config = dict(
    router_score='softmax',
    balance_bias=False,
    lr_router=0.00252,
    rope_fraction=1.0,
    qk_norm=False,
    attn_scale=0.125,
    parallel_block=False,
    init='uniform',
    beta1=0.95,
    schedule='wsd',
    decay_fraction=0.767,
    decay_shape='square',
    final_lr_fraction=0.0,
    batch_tokens=131072,
    max_steps=4013,
)
Below are experts of layer 2 (counted from 0) of a mixture-of-experts language model. Rows are named router (the router's row for the expert), gate (a neuron's input weights, with its number), up (a neuron's input weights, with its number) and show model dimensions 0-255. Each number is 128 + 32 x the weight over its row's rms, rounded and kept within 0 to 255. Numbers have three digits each.
After each expert's rows: a language model's description of what the expert responds to; "mostly gets" lists some tokens that are sent to it at least half of the time. This comes from a sample of Wikipedia text that the model never trained on.

# expert 34
router:064107137161112161112142109094115153036098084165114106115126073109118154145121111121068174122107117160136165165146127085160066078102126108125104154085118132094067131151139158127132148133131166180056114166067101124146162083100192102135136161113110182089140090094097152103160179115091133152075200128160099184089169115136133083108191093142142127105103148111078110133058118070124152202130107134117185139163120142155118051125175116169092097100144165150181099138154116174115123111159127126098188142161113169166120197085120083127112075120120108104152095105120181132124151120151099127116083078125156103113066076150086134144138109117101096170165116128174157084106102151077124164194125145128128161144146138128116104145132059145126119097171118126106116115176088196089147157110127
gate1:153099120141085103131115163099105098144168113135094077154165109127128180081137120104098144142127124128085097151162095126118107131133120157136075166126124058126078187126133119181105142142154136171074131120081101100088148179177070135139107117144117130098141123149168173142114157117117164110156148117140106134152120088100143133093095098161100169092111129142149069063128131130169165170154103122104105082146159119132119062098143186103141145028121164122101138095149117143148149190168128129087143123021155170126174159143103075123057091121113143123117059113096120095119151163141138063155113150133036080173178100138190162128166129133121123115152123145160133204140120105042132163150072170163139096087173154079123152189117100100139114193168124122139192101144121166132120107152082
up1:152115092131204129107120106127122143140176118195159100113141088099102095122096153180193129101139100133097106102082111121128129125124130091196099066159125111205164114138153126155094165120109131142122162141145108141133111109121130143142194087163054110116176090123134111046131180138147089145104057188131116115127121125098094082151122115139139087108163140153158105152107168058107168143138113101118107065148121147141077158107129162097153149166122076207157129098134084052129110133136120100123150151104102113162165138084145133100122080116096074112136109105149199141072072128133099159131107095147158152054150092079173130124137145118122184158071101128147122181135122099081112090138059143151128199126094098071172049134140136129142173117140088126161077162161120142131096182152073
What it handles: Consonant-cluster word starts and inner word pieces, especially st, pl, th, sh, such as shuttle, widespread, plotter, help, will.
mostly gets: " st", " pl", "pl", " th", " Th", " will"

# expert 3
router:139125144180138133108189152087118154052134151163156145075048111135091091127148112071075175066097171188161122162135181123130135162097103151146117121128184116141093115089136081101151127122095160079152102125127166115058087090167145155136156096136171144132091105106126108159175163107167100150128136096067126116164172166078121104145154175186111149097100148116151068142188121125136133147139038150087156119150094108113137104184150104137129157121157173141110128146123172187091119067172076092053177119181124187111108087151117114111131109085141113165149190118092130111183126148205093077168115133162123084109087150112128144086112115112134114089154122100161132106156149112124111114120118190118114097125099151129189185179115109179138081115150149108155110105109104116094105063113135
gate0:133148067148145146143136137133129135105136126128126129054135173108155089166157106123100148149162105128125117174125119092151114174114165116132112146148176125171121089146107165130153151114161120113093141118141201097108148109153118248132121155134188133162123151175100162140089170098103148044101102152079137195136163189104100182146123114219142180054153101111138097179068082103073125145086107105101121105132130157150108149108104185108113109067105108203131196101144109162132082115150112157151180123082110145163075124136062182170103146154135133139152089151157114130086042147151132108153144133131126082085117134167077088141172158151152086176153107128116129132117139160119177106049110130192159136156109146127124092166151112142158143076117153142105157109105102133095072152109112
up0:130129117102115110160127146139137108146110099094150144069196128162089145134121141103138040170145105139101070142153142055115146174066096131115110169155190106140044104109126159111091142129060130161175080132156152155165070157121133197111120163118077087113096086139153111126122151140119141152094093067068112158118215128072112186115173094147143153149126106152123143112111134126169053136136042137100146093083160106081165151185125191153163118131124085120135095138125138193080124154150108092103099168146132173131127117152138074115118108098087143099109169118085117142154110129134117116143126144127117123114067142071139114107148114122108139125092172131143161166121149191059083138134150113130051144111101228147120142074154150140119117177197165101176142130116125090144115122095128
What it handles: Short inner fragments of names and rare words, often in Indian film credits, such as ri, ir, li, al (Shastri, Adrienne, Sangli).
mostly gets: " al", " all", "ri", " tri", "ari", " Tri"

# expert 11
router:176116136087062117092151112135084135154073157148091098132170100101112203102086124182148137132156157124092156158116082178140161130174148098160113125104156136085142128122080111150153062122130121146058150096160139150128127118134093078145134139122122136174140047132078138159112150133127109119127154167203120149101158073085139150159102144145096099160142166131063178156100113121202125120136139160085151131133064128154109081050126143149089159105148140176137115181172148070145176058148146136132158119123119149073168130108143101119071138131139146116064144178138125162154162153132166131128116153136104068120118120071138129142155154128134146144173117119136140110160134143135076062181131142176184177153187115063099148175098120137182093113150188113146222168167145101111191124147100
gate7:139106075105127158079135146123135138115113148147128126093180123156176123176114178151076134108182143121101144202121126161093149195201174132124130164139141085089106128123122117092177069177102173118134145163171169111176121114121179103152133173162137195102070121135141127119130178154171199107143125151114098138169105140097127153144135110155169110130125098147059115092169139144139123148066083128080116119156129143109155159085115075210162134127159160129115151193178118088149161096141144126109080111123129154133107133128113130138152156103106152104128175065090150100144092211165114073117139121120154127147076115122113102066178131081107178185127106121165133088185107210164120134139110138108145138108085137106069136145076142210131152088135145162038118150063125122135126079152105
up7:092066092079063133105082116079129172168092140098113058102158109141104092152155153141152125084084152137113140151147179146128119155169098087133140138151109143157107119077139156160154109138160119135091117123099114164138121137121133135126134098176148111141082132146165089120113174105126176089155123149141111135110143085073177113139099150147104120117183137157098119184113129153202108138129176134088111113149076105134156128163150103088129125089132163125094143150136082133149120144138103139126179076147150129074017059150196129128172056121157125152105117164066123115150121164130163160101112163134106148096109138149106120185138213155124154107109047129105112129158117184068146107050079141115111114128098134131175077139046148186157132138148085206074087086180179137116102121086108
What it handles: Ordinary nouns and word completions after articles or partial words, often about buildings, media, machines: station, album, seats, drinks.
mostly gets: " album", " station", " JPL", " MPC", " business", " built"

# expert 29
router:105135203107105063166138161091070137096118164150129075172076165105145171099177140107153144108136085128116116142167082088137159100123133130190094076158158183080107093105139110129143129147127119117152087149150121165120119155122147085153185151171127146102179206122101154141145099139157133136078132147115120127124148051153140089146121134102057086183119114175121155160151150079169098168123098130110113162127093179108093184123084139127093150150104133034063101131137131186104099170163108101054114091162100166098147134133160160126132152064095176116157136114165142101121171117155103190153161107163151083117161120124093171060131110085122163096101183127134134142129162134106133157120145163097069127171068110118092113157113144107153080128177099190073130148129174194141142124132096
gate1:081123153140169106141100168104150158136077121137129089073170090121104122094111119105147123106086159086110107129155093093108101192142165188188160127169222140110108106072065113112097131090174091078134114075105094145105159153137118078151092155149143118133121101116129174218138174148120138113147134115143120128108164099119113128148110152083097183133112135132137177146161146146151162072161138154059107128153119173134132153144143101143073128185064123146120090080124124095103110137116117129130175125075104134157149121084152177184093104084150105107145113102139132076072130118165142118143131103130150153159207144101130123135118180081101152136097138121167121206191091180090147143094194105146101150104114144162127100115080184163113123100148101164052106073107150189161143052066113
up1:110117131165175115142106130140116146143159155193152110028152115086081072119146180116124106115171107116093185095126123141092125127155142102157121152150156163149132125146175131202123130158184089101102121164096102132082161137173150147149102137184121102120187069114088120098121130083117175108130154072175078109129106149084150099103098145046094112111127130128097146197108113118171097108095157180122115099154112140161049116090137108099112090156173226072053128160146100192127115139210146147087110133148149159109115129148124106138159127104140095160146119102091157122113134147166070156104150102125148083131117157121100129136147140133096144136105196111124133172133076139112092157055122106105158149133096174178101143132204160152157067061119114143103128096045115117155154138117157
What it handles: Word pieces in the middle of foreign or unusual names and words, e.g. Saltsjöb-ad-en, Dasg-up-ta, Wolszc-z-ak, Maeckel-berg.
mostly gets: " Bh", "berg", "Cl", " Ver", " Gl", "gh"

# expert 54
router:139121095165092130112105127198112169159124167105106113139205134135131173155129126166105125148131158141111144105107112130106116153157124132135119137105163137135132162131075170126095107178174117122054169105182166087148162082111111065128132082128166138156148031167175139166065165130072140149124097140180095161090133066128130097150106091100111139105114160142092171143189099141130178104097129190092046152142116146105081108054059154145168134157127124146122147163175131065092153115132194123194149127143161105116129104173117128133096101133120145150101131168094155163140147171109158122136129113103119157100057147109102097155098176118111067112100070121123131188152129173092084129173146135150149137171161115062082147131095145198164110162064173129133135153090166145161174094165141
gate7:068057157104128138079119140192159194140101127115121128116205132166130150112119096094100130140133146105144166114123115158140143096125091208109209063148082104163075086122130073102136169061124143115110131171130099116165149169113139114065092185157145088133107096121201139100113034146114141123155111104164114162127132130124126089110180101147174113060071141158153128145145140161145136112145125107162111136139138115167181124148171156138141167146170164136153125042179138067142144163131134157111154124167100126154076100111106152177130137113108113083129130131171186119125100089139134162135150202098163151061152158115117127131129166158144159121161086068132112074154138096126132052203134151128083147143169113101175102129072129131134074151129133134046122147154137112175147118102145
up7:160167097093124164116113167088140174132121094093161179156144127112171122135164098123075183135107130129098096085156056120146115153066144101162186184106143112118195131130122110180193139095152136108112100110143172166222094129168081162114164134180073167128118160155128111088115139160125085100126153068150113127089102114125115103124120168118185116072096096120160117111147156109098128110112144156092150101166094041076165146143158179100131116122172136094089105101106126160116154137101136120078090125129141071119080134171101088120175158134136119101074071172080074121117099148091098112137168156128122131164126116133123129133202090153145138080138219156142120142124165144160167114185090130152095129142115096143089109180109145091086147099189147151192145174135089091135072132106190
What it handles: Nouns after the or a for organizations and places, such as government, business, station, students, Church, building.
mostly gets: " government", " business", " station", " Church", " education", " students"

# expert 60
router:143107145130108099173147089128078129157080125165133094133110132110112189142162121077131133077093140140122157151163111095132203077144178127145100090107158167089121094101130159124129114129153107101109138117135141142085125129144068086159128176165074131106159156145115144145147108056114100159069192147094114113144117061124142097136197111111148082127102106182065159170116089086176117167163136123157142141141082177132138186120107147118105174122129124119114090169187119175096083110096093076075125088174088114101217139115133155147112108105124149117142112119202136147075144163121076211148165134154174117120172108083122161074071101128086211141086129152166139117115156147116159107145146143122090172144153133076095147129114187162141085129172114129092174085191153172097108165150095
gate1:153119078187071169142204082125144121129143107142106156151162093161121111080107095148187115138107164099119137086138163133169110086103099123178148158135090113159087139186124122126114118113144120145075104101097107205119111171120141148156100127144091086092128060153107125132143096150147161057134102126101058166134153103099105148137104079147126160102147123142117125117127167179100101122117151092116101149129104053129060117152111142142115117127135145076096079167179144101176160091107131220141150135096171108175124142143132083113094130184148105162126147150119078109106095175133121163104143156067123093136101079115077105157126126126138068082159145141125100208080227103179175082129140101170162157126075164118167129127157112070184118175098124099120191073139130186144133145138107
up1:137150163133106099048174120154103180155156094108144080166145137181136111116134083179156079176114089119144113157163131149135171080158140121124138089170154128110138113170163120112142158123142145113136135126121104055126126096108096144141164095190140119151151162132126103148134097092145152135177123174163145077154091131167128166126101186094107089126121184139177160134043093090149134115105155164114134153160102168080184159168124066125107103088086179130131144160102136088065123140125133087100110183078089123130194115160192134120150084114113142164145240102110130153155135104150142194089161098151152100100173101081056128135118112136092141123098162133116162127098117048161105181130162094122096160084129130168153106146122138154119135146117187106163173123166114099120200192107067
What it handles: Closing suffixes of longer words, especially scientific ones like dehydrogenase, -ensis, -idae species names, also -ing, -ators, -dale.
mostly gets: "ators", "opter", "dale", "ensis", "atory", "ium"

# expert 43
router:175206167088173133097111127160110132158168168114150106126145179118143151141124123132133158143103160110154129164170121109114106157151149104123154142047178090131212149159130130102127067136129125097052121120108162139177089130149100101126184151152092123146130076130114111101075159095129113174124103121161131141142121071133071149093159153119193152138122158127094160071064120162122086133109116142080157087115106117088103134097106186129139174073111160148082144104150150060060057096117157145122127122122129077180142135140162078165070162131089142126055104141114134128101095164081127115153160152128088086154062106144123179112201114142099113190021090105109125136140090128166133131138114140127141175121144162092079122110154181160145103119190140074132169145135139119130159154182160
gate2:120178090117141132151094128106107155115107088096162088137103175092147171068120157108179220120158110119154104120127129111127108091086106143130145118076139138120111125106120085146133132140119077153066098135157121166124102096113166145082109104155129114154167187155148156115128217121095041134116113183133168179107127091161106130160156125152163157170149111155055185108149173112178153133140097137115147130092132157175137138097085147150111135075119125148050171074099143162034105154096144145110202109141180087139095164095110122086097230147118161117130104145134145152089119150127158195109130128140169138098110091110177129115158092088143078155064109122148128131073165113122151201149137133160196168112072162114116163139108151088085120150145161106148098181117112096126116146093156
up2:116093186111124164136134136132142106087204178110099143119190117097165125143097145142119175125088106108124127142123155109116145213106081137118079138118087151100169126106131123215127099118206103134121158118161161105111105132132089157150150111117109166112168178129144158137139135068146096130180149114176107156025173082093166098131061166084203188126164107159129155101177170144143086167118111139108121111157098103161092129083109137093179109164120120113184156114142125054066080100080119177163165123070129089111123097112096147122135091165109131162152106137113092130109125116139157149147132101141107129152109160140077146176145197112098124117108041151157110080077112106181115124087138135098117144135186118079075095148130142154170089125068108102100150142114151103105091114071167
What it handles: Noun suffixes -ation, -ity, -ments, -ography, -ities and whole nouns like development, education, system, House, life.
mostly gets: " House", "ations", " life", " development", "ization", " education"

# expert 38
router:108134148104094154129132114153148151155107049090187089123155192169120090153169151078148157135155094140114138131090127146073103109136153105139137100185167140097179113186137130138121087100089177093151125130109149083171183096148170116087149132159130132122115124116174048086134142159157142149101130146160161083158063119135109136103126117161105169165115090106128138082090096125096113109110093108155170170110143145100134113158169102140155088154147199106069066072122123109180164151176170130112110136134109138079145094085162086155134195190132134111076130146100156072132144186171126143116187190164182127146060151134135130112134178117178179159096194115159137170174082095093080095179089100158127110141174088136110146153125102073112127181100151118140112108164133146082094097149172
gate1:109079086162133158086127158141133117100135103185145141100153153149142082179134132112055162182118150159173137148139144073035163148157154126100126122107112153151101078124110102120116121067130144119038128162157125108139118125138135226168133140140118145147126080153158177052042154121153138101120152099149152141126153161118139096138105163135103140136095138091119183060121121128080112142155155136097163091147119139141173173126125116127115154114129094136099101063165134117185149125138171121120118147175132096070106125146143150120126172120151091068074150119127097073116103151111109152084111201145077098086070141110197143097157101135109137052145157116135131131213136171125175050153066123111069188086090130137101166142094135189082156111093150135136133132139082108174119130143135
up1:163059114143123209049136148133116094133128071091155172175111127116113129160079122072156174097125135098124136163082159101078145168090184145126130171147124153128159136086170100150126239092178162154128093097128101104100123130127085228105095140158050140114044154098130123138095097111107109111139143093142171066137134161092110133144144138121098071137112114134106088100121154082100093133132152095099154112116125119106149108139116091107074140146147162153125137064162184058163130105078187116159122132145120067130136082095137200114141096137130175157108148071087158146148081183097123173115130113112106071140106086102173152134119127166135190122178080141122103116149145153111135106156159122101139146134150059119084101131058119140072123113095173143135157108146130145104106127165123
What it handles: Whole four-digit years in tables, dates and prose, such as 1991, 2008, 2021, often after "|", "(" or "in".
mostly gets: " 2010", " 2006", " 2002", " 2013", " 2014", " 2017"

# expert 51
router:097138109130098082133139117098101057113094120111162119095116149203140070183156191092070106121182103142168117148099182130117140104158129157148094094099141183144111129134106186131107097122137109116167169172104183083179151140148150119146115144079111145151166177159166139111130152134115106133152120124096201051121143133119102142087163098149136104142128126117151213155077110119204157108138149089084097183125089172151171115158076119117129164166118101061106101108111096116147127156148195116169107056144068106120120075094175153175103138161127166079163138135066149147160143093148110164117149146152202197129097065174121112134144123130144155118086166128125158152127170157137113106098116142133078128131114136146120163180197089074106099115120104145091110155135123052139111164076115
gate6:140138147133152136177143121098133139092183101099072145151081175139081082126156117055117094190056088115110097184150186092107152121092107175145134094095131109142156148144093182150127038121136097107119193142084115146147100140123191131178139105123144085185131145125120142085099151106164108113144155137107173115080127096186141176120117072079151127130093087108186143017127162131140078109110105127118096163116152126152130180218106146150143112057092149132147149102176145097123169063107139116118145097133074155135136122118090109157104130144143129114063171122118079122101188168113109153123053148096148158124085096192130145185180145147194156138110129123126133123089104130112141089096134146118083126101135155129118139130087124188141088106137081107091132132114176071110150128089127
up6:145173120163127174147089089151146119113197128133084135118141128117170150091091158098186092157062089137153082133177133175101161111184033167143118114164096091186103137162127087159090116122070127114129106100125111148134087110149157097142161096120160129119128160110125118102119108191130154196083131132123136143144068184120119188128103116128142116179101110096167131102190151143151128151154131152128056105150085098128169162111058143101182089130068062159156070130105111144122119083119125162095168192153123149117128085117153110126148065153131117137124181158149056090140176152158116147123152151136169146084198141158183095118146049118132133093168135085118093108082062133121152077156139113096170107121162146118171139129106139184119135134062123095104071082093116107165119124128114
What it handles: Tokens after an opening parenthesis or space, especially first letters of Cyrillic or Greek words, also single Latin capitals.
mostly gets: "(", " Y", " l", " j", " \\", "{"

# expert 48
router:132179105142142147099155170098090116134076133135152124174090113130086117092136150161177172138171098133147092117138220123170095076140151143078074112152089136098125139139161072147118079133104093184129127146143147131099184125093139110141096126105156132129136167053131114142088129150132147119076141168050174107057086149128085176096111171153164164137081096086158133093076098123102067099118090180158116181103133149132114112129169113151182133142131145219173139096069099119205165137137106082160115083128154165095152084125061182099170121108145177139123097165094081111132120157160112183130167114098119135085185138111163147117080155134123104131133161082148152144095107098167068123107096108111174120117073148155077138170148108088145100121126098127158091185161162114104127163160130
gate0:123143135091188144117178117104160102091143071135148116126038118110115116111102148096118138135111154079157128113080123125102172163155090121121172124119113133136142125129130091124143111083135180065172116126121118154107163143097136110151114128137159127160169187126126159181090086146152184106165171110052133035082115154115151169092083161129105162169104112136155099130018210187120130099123129150113133131159096142167121156127162166168121123102157136097080102164084105103182158124087076096166106171089136142109102122126112112099144173181168097184080172072175066102177098115101157121117152096162198155127086160162109114091112173164074114107136099142143113156128105102192101133128139150137115125080120126190163112105135156100131126173153116142069174081106150177100086171103123
up0:159106170148107087117130134124148117091157127122137069103121203127139095093160126078120151134137141075117160185128130157093106139112110094112135099158149177135104091129137163105146126103105136122154104101122154134186187115105162092209129142115100013137103171120130108125215174157149125116148114123082147070135120100143131093115135167100172067113082123105138117184171107113163093139206147112061165129128129123154078087112152065158116123175130113122102159182108108117089109123127109191085111110136141118092154163107143109124156088175101097119086070103164124145099092115126078136134068106113132118081000092103130147119109152114129126118093145152126131196103158137116144111208105117138097149171141099208171110142101163105114093092149155158129103099137150129173060134097108
What it handles: Tokens opening a line, sentence or table cell: line breaks, The, An, first pieces like Ph, Gr, Ac.
mostly gets: "An", " An", "Ph", "Se", "Pl", " Clade"

# expert 52
router:167079175138089124144163093117096102101091149065128112089127125069084095101174084082097132114088095122130133152135146079127183133087167147142115121139181139124142128067139097091127109079153144086164155092127152117040121126156103092197156117127072078121122119145097130140048101085163100138116137111166103108164143125167161067164177094138127087109125153175121082164138089096127128110129140152156127125117184148123167204125131146129137165073195146096123112201142159180147105134167099068101089074159088088070167119145153156169176150125096147138164145131187131151188145110096136131125119080165167113132166171118083163102119132161149166139099128173102132153135170127103134141144136136126065153102068140076050127070107174153070092159095157151105170134135165137133117161118120
gate2:188097169089126151148135144136128144095143164112110159101107114086085102086109078126141152136111133098148129142114119126127112159104125086084107129106148107165114174129134130117175150140149138129094159151127147081144139113158184203112154093101089150077128119105164154144180154084130154125142097123101127147087120166146128129128168111131175153119122123120164138068118185107098093156090147112172160089154109162077157132121169121116131151096145147084127164202136089139158132131199173135164126118072141106126078141132111125116138087147073075114139061174152132112150121107087094106145121141104088123084064099183121165101121167119222108182126126108124133184171117069106076157137134111166123130094106143165151182148146113124255056125167147188055070174157120135117082081158198
up2:177113102188164193115229170214139145098157112079124058125121145201133099115125111121199185148114144111145140124191117131098125150120149149131205126135057051110133097060110117110120132126088113143149096121144098093145186096134128131108149142096156098115154098092133131176090168140123141117179051175145135159131124120106151152119131158187116139096153053119103130137203112107148144155128150130114150116134098113145103158120067131078074138136090168117140110107119154102140153122174108123119163133128165110121088121120127093156110163173130187118145099098093126097127093127119106095136098136132135119105051140136182131145076129132177072150236115124104142160131134084058181094088159139173183125148124092121081147155100114135121143111113100169146130061118076111124164095108109
What it handles: Last pieces of words and names ending in vowels or -an, -al, -ham, often Italian surnames and Latin terms, such as Niccoli, piccolo, Rotherham.
mostly gets: "ham", "ani", " Italy", "ese", "ali", "ini"

# expert 4
router:073155123126128152106158131110133140077121130096139114073162155100166123092091098162149133127134123163127137146148143102131104118116178134092131161064127034133086139166130098102179156187110159133091115098072100105161131067098168171155104142105054138156125090084120107110152175150119160148179196173169110132089141107169130084122159116138155195123094133112095118100000144127136162076135145151089160106131163144128090105120159087184164068130166163140145097126094119103150134142169124099133152130128141141151108149109097133123113165196177128157143091150092187102190089100157119133203068128206122083128084151173060104113146100091097120158117147140096141115154117160093158160107057103139137124094119161108154130147123132175149117057112119091112086158146082094148104143164145
gate2:172136101049159164172116136089132131081036063126103141107205132150107115094116089089080129122090105111048132129123132131161144116078138125118136106144129129138114127140162124106104122161097115137151163105126093079135110122137151104188136094123091136140160136100130113156120047131174140085147123124126100136068062088102125144159104073101095200117134132134124106076107169160157154137071160197169124107179155085115106089077138227113073108154154150157125073133187162116125108117114115208131171091163089116094137134165143141084113160125150104113147081116190082088168118084095146109147109093110137132094122067094108111161128130167174094119121087109145133130128170049155148109149103143166111097158106087107194149186096088136142105087079111089144114100129111134122173095138154
up2:090115123162117131166113166124166130090187162188091120079159138110182114104114108132184115101133155181162142090162101127130116112111151175148184092142128063127154134151133055084124055152099129093126120075074162190110144142151089155111130153204117061111101030131112141161120159110128100071117106159136101071158163151104144060117138082165145175106117155119188189094198104164186139059116135178174167163120165150157121103162127090114134151128117146178121137168139102120137156161102128128136144150087150176103088105161131171145163126113157155163079123054120153154092128072127114091182135127089082144154143103119137167124194119125138134046113113157160120091076038131141145126158112098107127122109178123137129150130134137143114075099107117114139148167115130138172128128102126
What it handles: Word pieces at or near the start of common English words, often after a prefix, such as re-un-ion, inter, att, author, per-mits.
mostly gets: " un", " inter", " att", " ed", " hand", " ret"

# expert 23
router:161062129120140110165106143152099175133113124192092129110123159151208101167150205097128100119149135062126124086044136097092156079103062144156168068158162138157074151110130143137142121146100092131151091138161115112091069145160117146164140126164146103091085192109123139141139046145140181119088155093064185133126092126093141135140146140111124059167133071154156152157195123132214080149167111094131110152128096159136136162090112122096144191111125152038065126100155109210086085161168127174123122134142161105079128126145110134113135134118134127144158156073148144126103147127173132170132160115132166169151067120122113100118155139151139129129099166085168129165079147158135153188127170125159127123176102077148064106115163134129105110137092143186105112132100142111101091117147107
gate0:141123110138073175122078162173094108128060121065165207136172097120152144105140156199183181115162126116118081107158210154137112151139170124152136127073072134082159131124137110117187146125087167055067140176111094193144135196089112162088153170137105073134128050129081148107104171151118132097197121113114116108102141111156110152147160117081091151115085120125115152134131148101128145187113108143078123122160082088099135116099180121132130154065100154170117115151114155125143125092166152111105119115106123195172124094128148154146122099159102077160087133163092124135175089140086133092131173144112093097110123128140131140107220104153143134164039167121171117165116132077139153145142113132148131136127156157133058117111140149162200166127091151093144089116135140115113167113153189
up0:100165087073130146153139169167135157106147178089056110101174092080180136109146179150138130143103137165138080097167101146133134118132082185128117051191126163142088141160131133116100118126175136120101082146171119118134123160113094095173141071129148168078066187170129130118129094121116145181101084165104136144103184102049084128157190115072132091073147094126163140058090129102183110072087105136092119111113133102063153159143149112062129120155093130143105122114100154123129109092112099060120149079167126119084169128157144102154125155121100143134149111036150125120075128119131111167121094142142095131147123085116188135177111126118073178107105090146122121085175121198116156134081116122093136125124103104103137181126170121118112144179107052203143118138153109090111133128184105
What it handles: Separators in sports and election tables and running prose: pipes, open parentheses, commas, slashes, plus function words like in, was.
mostly gets: " Gi", ",\"", " (", " Bou", " Chinese", "\","

# expert 6
router:097108180125049084113097112099076176070036135155125129049162117111121120172095107127115091080141144128105158166090109100102099129140182154140078098145108139089062121097150144134119101099173137115119095095120154174179136177150122147130157170130072139084137102118080155146135107105132178127106188133085128152120124098132149121189133080089159119162094124166043182165102129087172124165109133153143145126096055148101093174117179088136065126134097099104105098164139115143113067144118107110127177114133083144061196148124136116155094082091110130098169103128139131110149151113114097198132197118134163151131114093080099135138173118118099173128080191095145120065109171153125146115136137121164103146177167115106073123123147130163176112067157133135131147132131110152084131159185073
gate2:131091160121050169053183165130127159114063096138111159107084125120158136144138047074160168104173100105146106120150151150146133092149177124126117092166130122083117093132083105147144078088122137119158118116146119081113100108111106092119112184082100167172135163100083092173116063073130111077126175103114136086148123123059134102086107159092090170143172143104091141129138215094135125102099204148142164125189146131134075133135171144136148101121126065149120142221086120098084144086129132133182110100093107165105135166128129162133112142187181144150114146181123118147140131073153128125107095111091127103101117095115105122146113124168083073078085148097134096041121123090121135127141122103110115152089106136130206133106147183155147152080074182174188122112116151129132144155108148
up2:117070100049077143120104094117141151142175160071153082138125148139110146163125141115128121135095115162139162093151110093102171138104076137147128172104098097124146130120128111125129107152132122124106155106129168171090141076201062112132110151124167054062153191149103115150071165139153177105174134133146117120074055044132099134118119150099154099107159109182113150122156130135205199226123100076119114156116065097150131121108111079050143131099150135076081144116188133132102160149084156094122112117156149109147131177170175121084142176110164134087155170073118126090104171174145112107159148127164228154090145155127093105180148089124159118117149106141113116140128100089082098150117120155150168163170095160150114172112118128111120147115183152095085131150150121119135103078136141
What it handles: Adjective suffixes like -ial, -ical after science stems (bacterial), plus table numbers, dates and percentages in biology or data text.
mostly gets: " back", " Wood", " bre", " Good", " 80", " Earth"

# expert 57
router:182161163132115112171133102181132093166142172103084102122167157138157182124145098111106181160105157095147153143145050181112136158146135130075172130096136102123162147137132126127105088183095111128086178146123147123142160108138130136114194135078099178175152041135131171123124124173160127166164103133123157171113119077157095065195164111071061138146132153102170099100124081156125099149141118173084109142129189080111092090080178222106172139120156178160116143053127124081117140119103160140149176124131110095122123109127136064134131197180134114090073128165088134127164108159064159096139057114091084126151087075152114164114160104130136077152081096102113153145149149153132136079135147099142190151167178102104147140142126178131123141139146118106164154184126138123108114128169153
gate1:113078150130169151103155112109077085095132039154138150082095154087135185137142103130116070136118075154155125166154160120058095143137126100115147132110077154152151154145137113108185077153144176163109081123130138154116146115120083120120093130110095124136135170166103137135132130127079113157094129129142130146124145109136103103114146124151058127149174151096146143112033168116099152139138157171110124141177228130108042139163104150146156125138147188114156191097102048089149137118148149114171117147125150130181088132147152057093132096126078187157115099126141108099136145159106130155125124070131201135107171161141166124131047104112104180171112070108079122105135130164072165113144140102152119138063130112067202104118096189104109179118071167085092097152116168154139141146101137
up1:108053181142155133159120077160132078128124174081162041139182149206144064147121123180088154123099050100117177111145119125117141079124145127109145117141156146178129137139158129169119154121140129111131176121081156118118096093104111117124163117032174168143157126120141139145094131097135173153098131112120089168084126094163149051150148100152145084125109165131181080146157119152098114139140107127143165112153082149082137104142160154097181145146201118097101124061125106145096156095089123164163092132128138132163148072100122126139096099180139165104132078162071156057108106167067159097143114061110140132152176151099135162131109164130154107106148110120131127213103150069151078141160122114137137101157123147077106165141154058125135157102202126096131164148180170146105084150163101
What it handles: Nouns and verbs about events and time in narrative, such as years, released, season, took place, permission, died.
mostly gets: " years", " released", " century", " died", " reported", " season"

# expert 7
router:088136160113090103090141106117106132130089156173134108134090122124170064138147197115108132130197105075104173115029094141148144101155077124130144090158140162086093145140147137148136149102095118154134104158121147082084107121124095172158090137138177151106112171108143132154154138139148255083129160078042172093140081130119184142136130107178134142158124100112172098189127129176184146182146123115103097147125053131114181163103138089086126138175167140061092130136131114158138091159129143164104113108108101136099097159132121132135083140174108139144161159087094181113083131117156173128151166121141159205180081125090144142139146149130117142167124159097149117125106149168122146131093190149170097114121112119164059162132146116058146189131180108170166101112157133116171109100157108
gate0:104103116095129076100176127170156147125146145130140161145096035066203069145137120118108158124147107106107138134087222168135222153142110107116091141154130106106172154186103144163141194097093110144167112128116117115142136153171120151134112110138134157139086179138083133175159140100168197147112135090065131137105123100115158162130081124114123151165118137110112147101121223096156128174147131102135138113151064156158136116158083106148106187084151120136135150044116155143145112122104126166192111178090130147135096165116118072116130100111141164145107177090146121113164139078093103136126084108142177174076085145139106121137094153134172163180115069123142131082122124172117089106113188145144138094114095166085150154083114140063162126151170112163136117076162172135151120043084091
up0:115139132148120131103165130141049193119093060177083160146130112102098108128167178073152124055172124120142145108152080161147141142054157148191146108126140127070135146111158129149160136151112133166120150121131082171056102172104111097162168150189055095146126104163129146171159155168128118119120137118072123126101142117119128114103145143121149149181119124149108198092122132188102100144124114080138179166146162161088156215044134107148133125114099142122086108064135126152070064150113122146141058103110149101161133158124111109155146139146115110198121153092139151110107132124098123161146115142156142164109154131107132206138096137105132180120129147063157154191122157193122163124156132101139148077143118137081106151098079102063054157074169142174163111112114161105080148162114089
What it handles: Opening parentheses and capitalised name starts such as N, New, Str, BBC, Kim in lists, credits and media tables.
mostly gets: "_{", " N", " NY", " Str", " Bro", " Ar"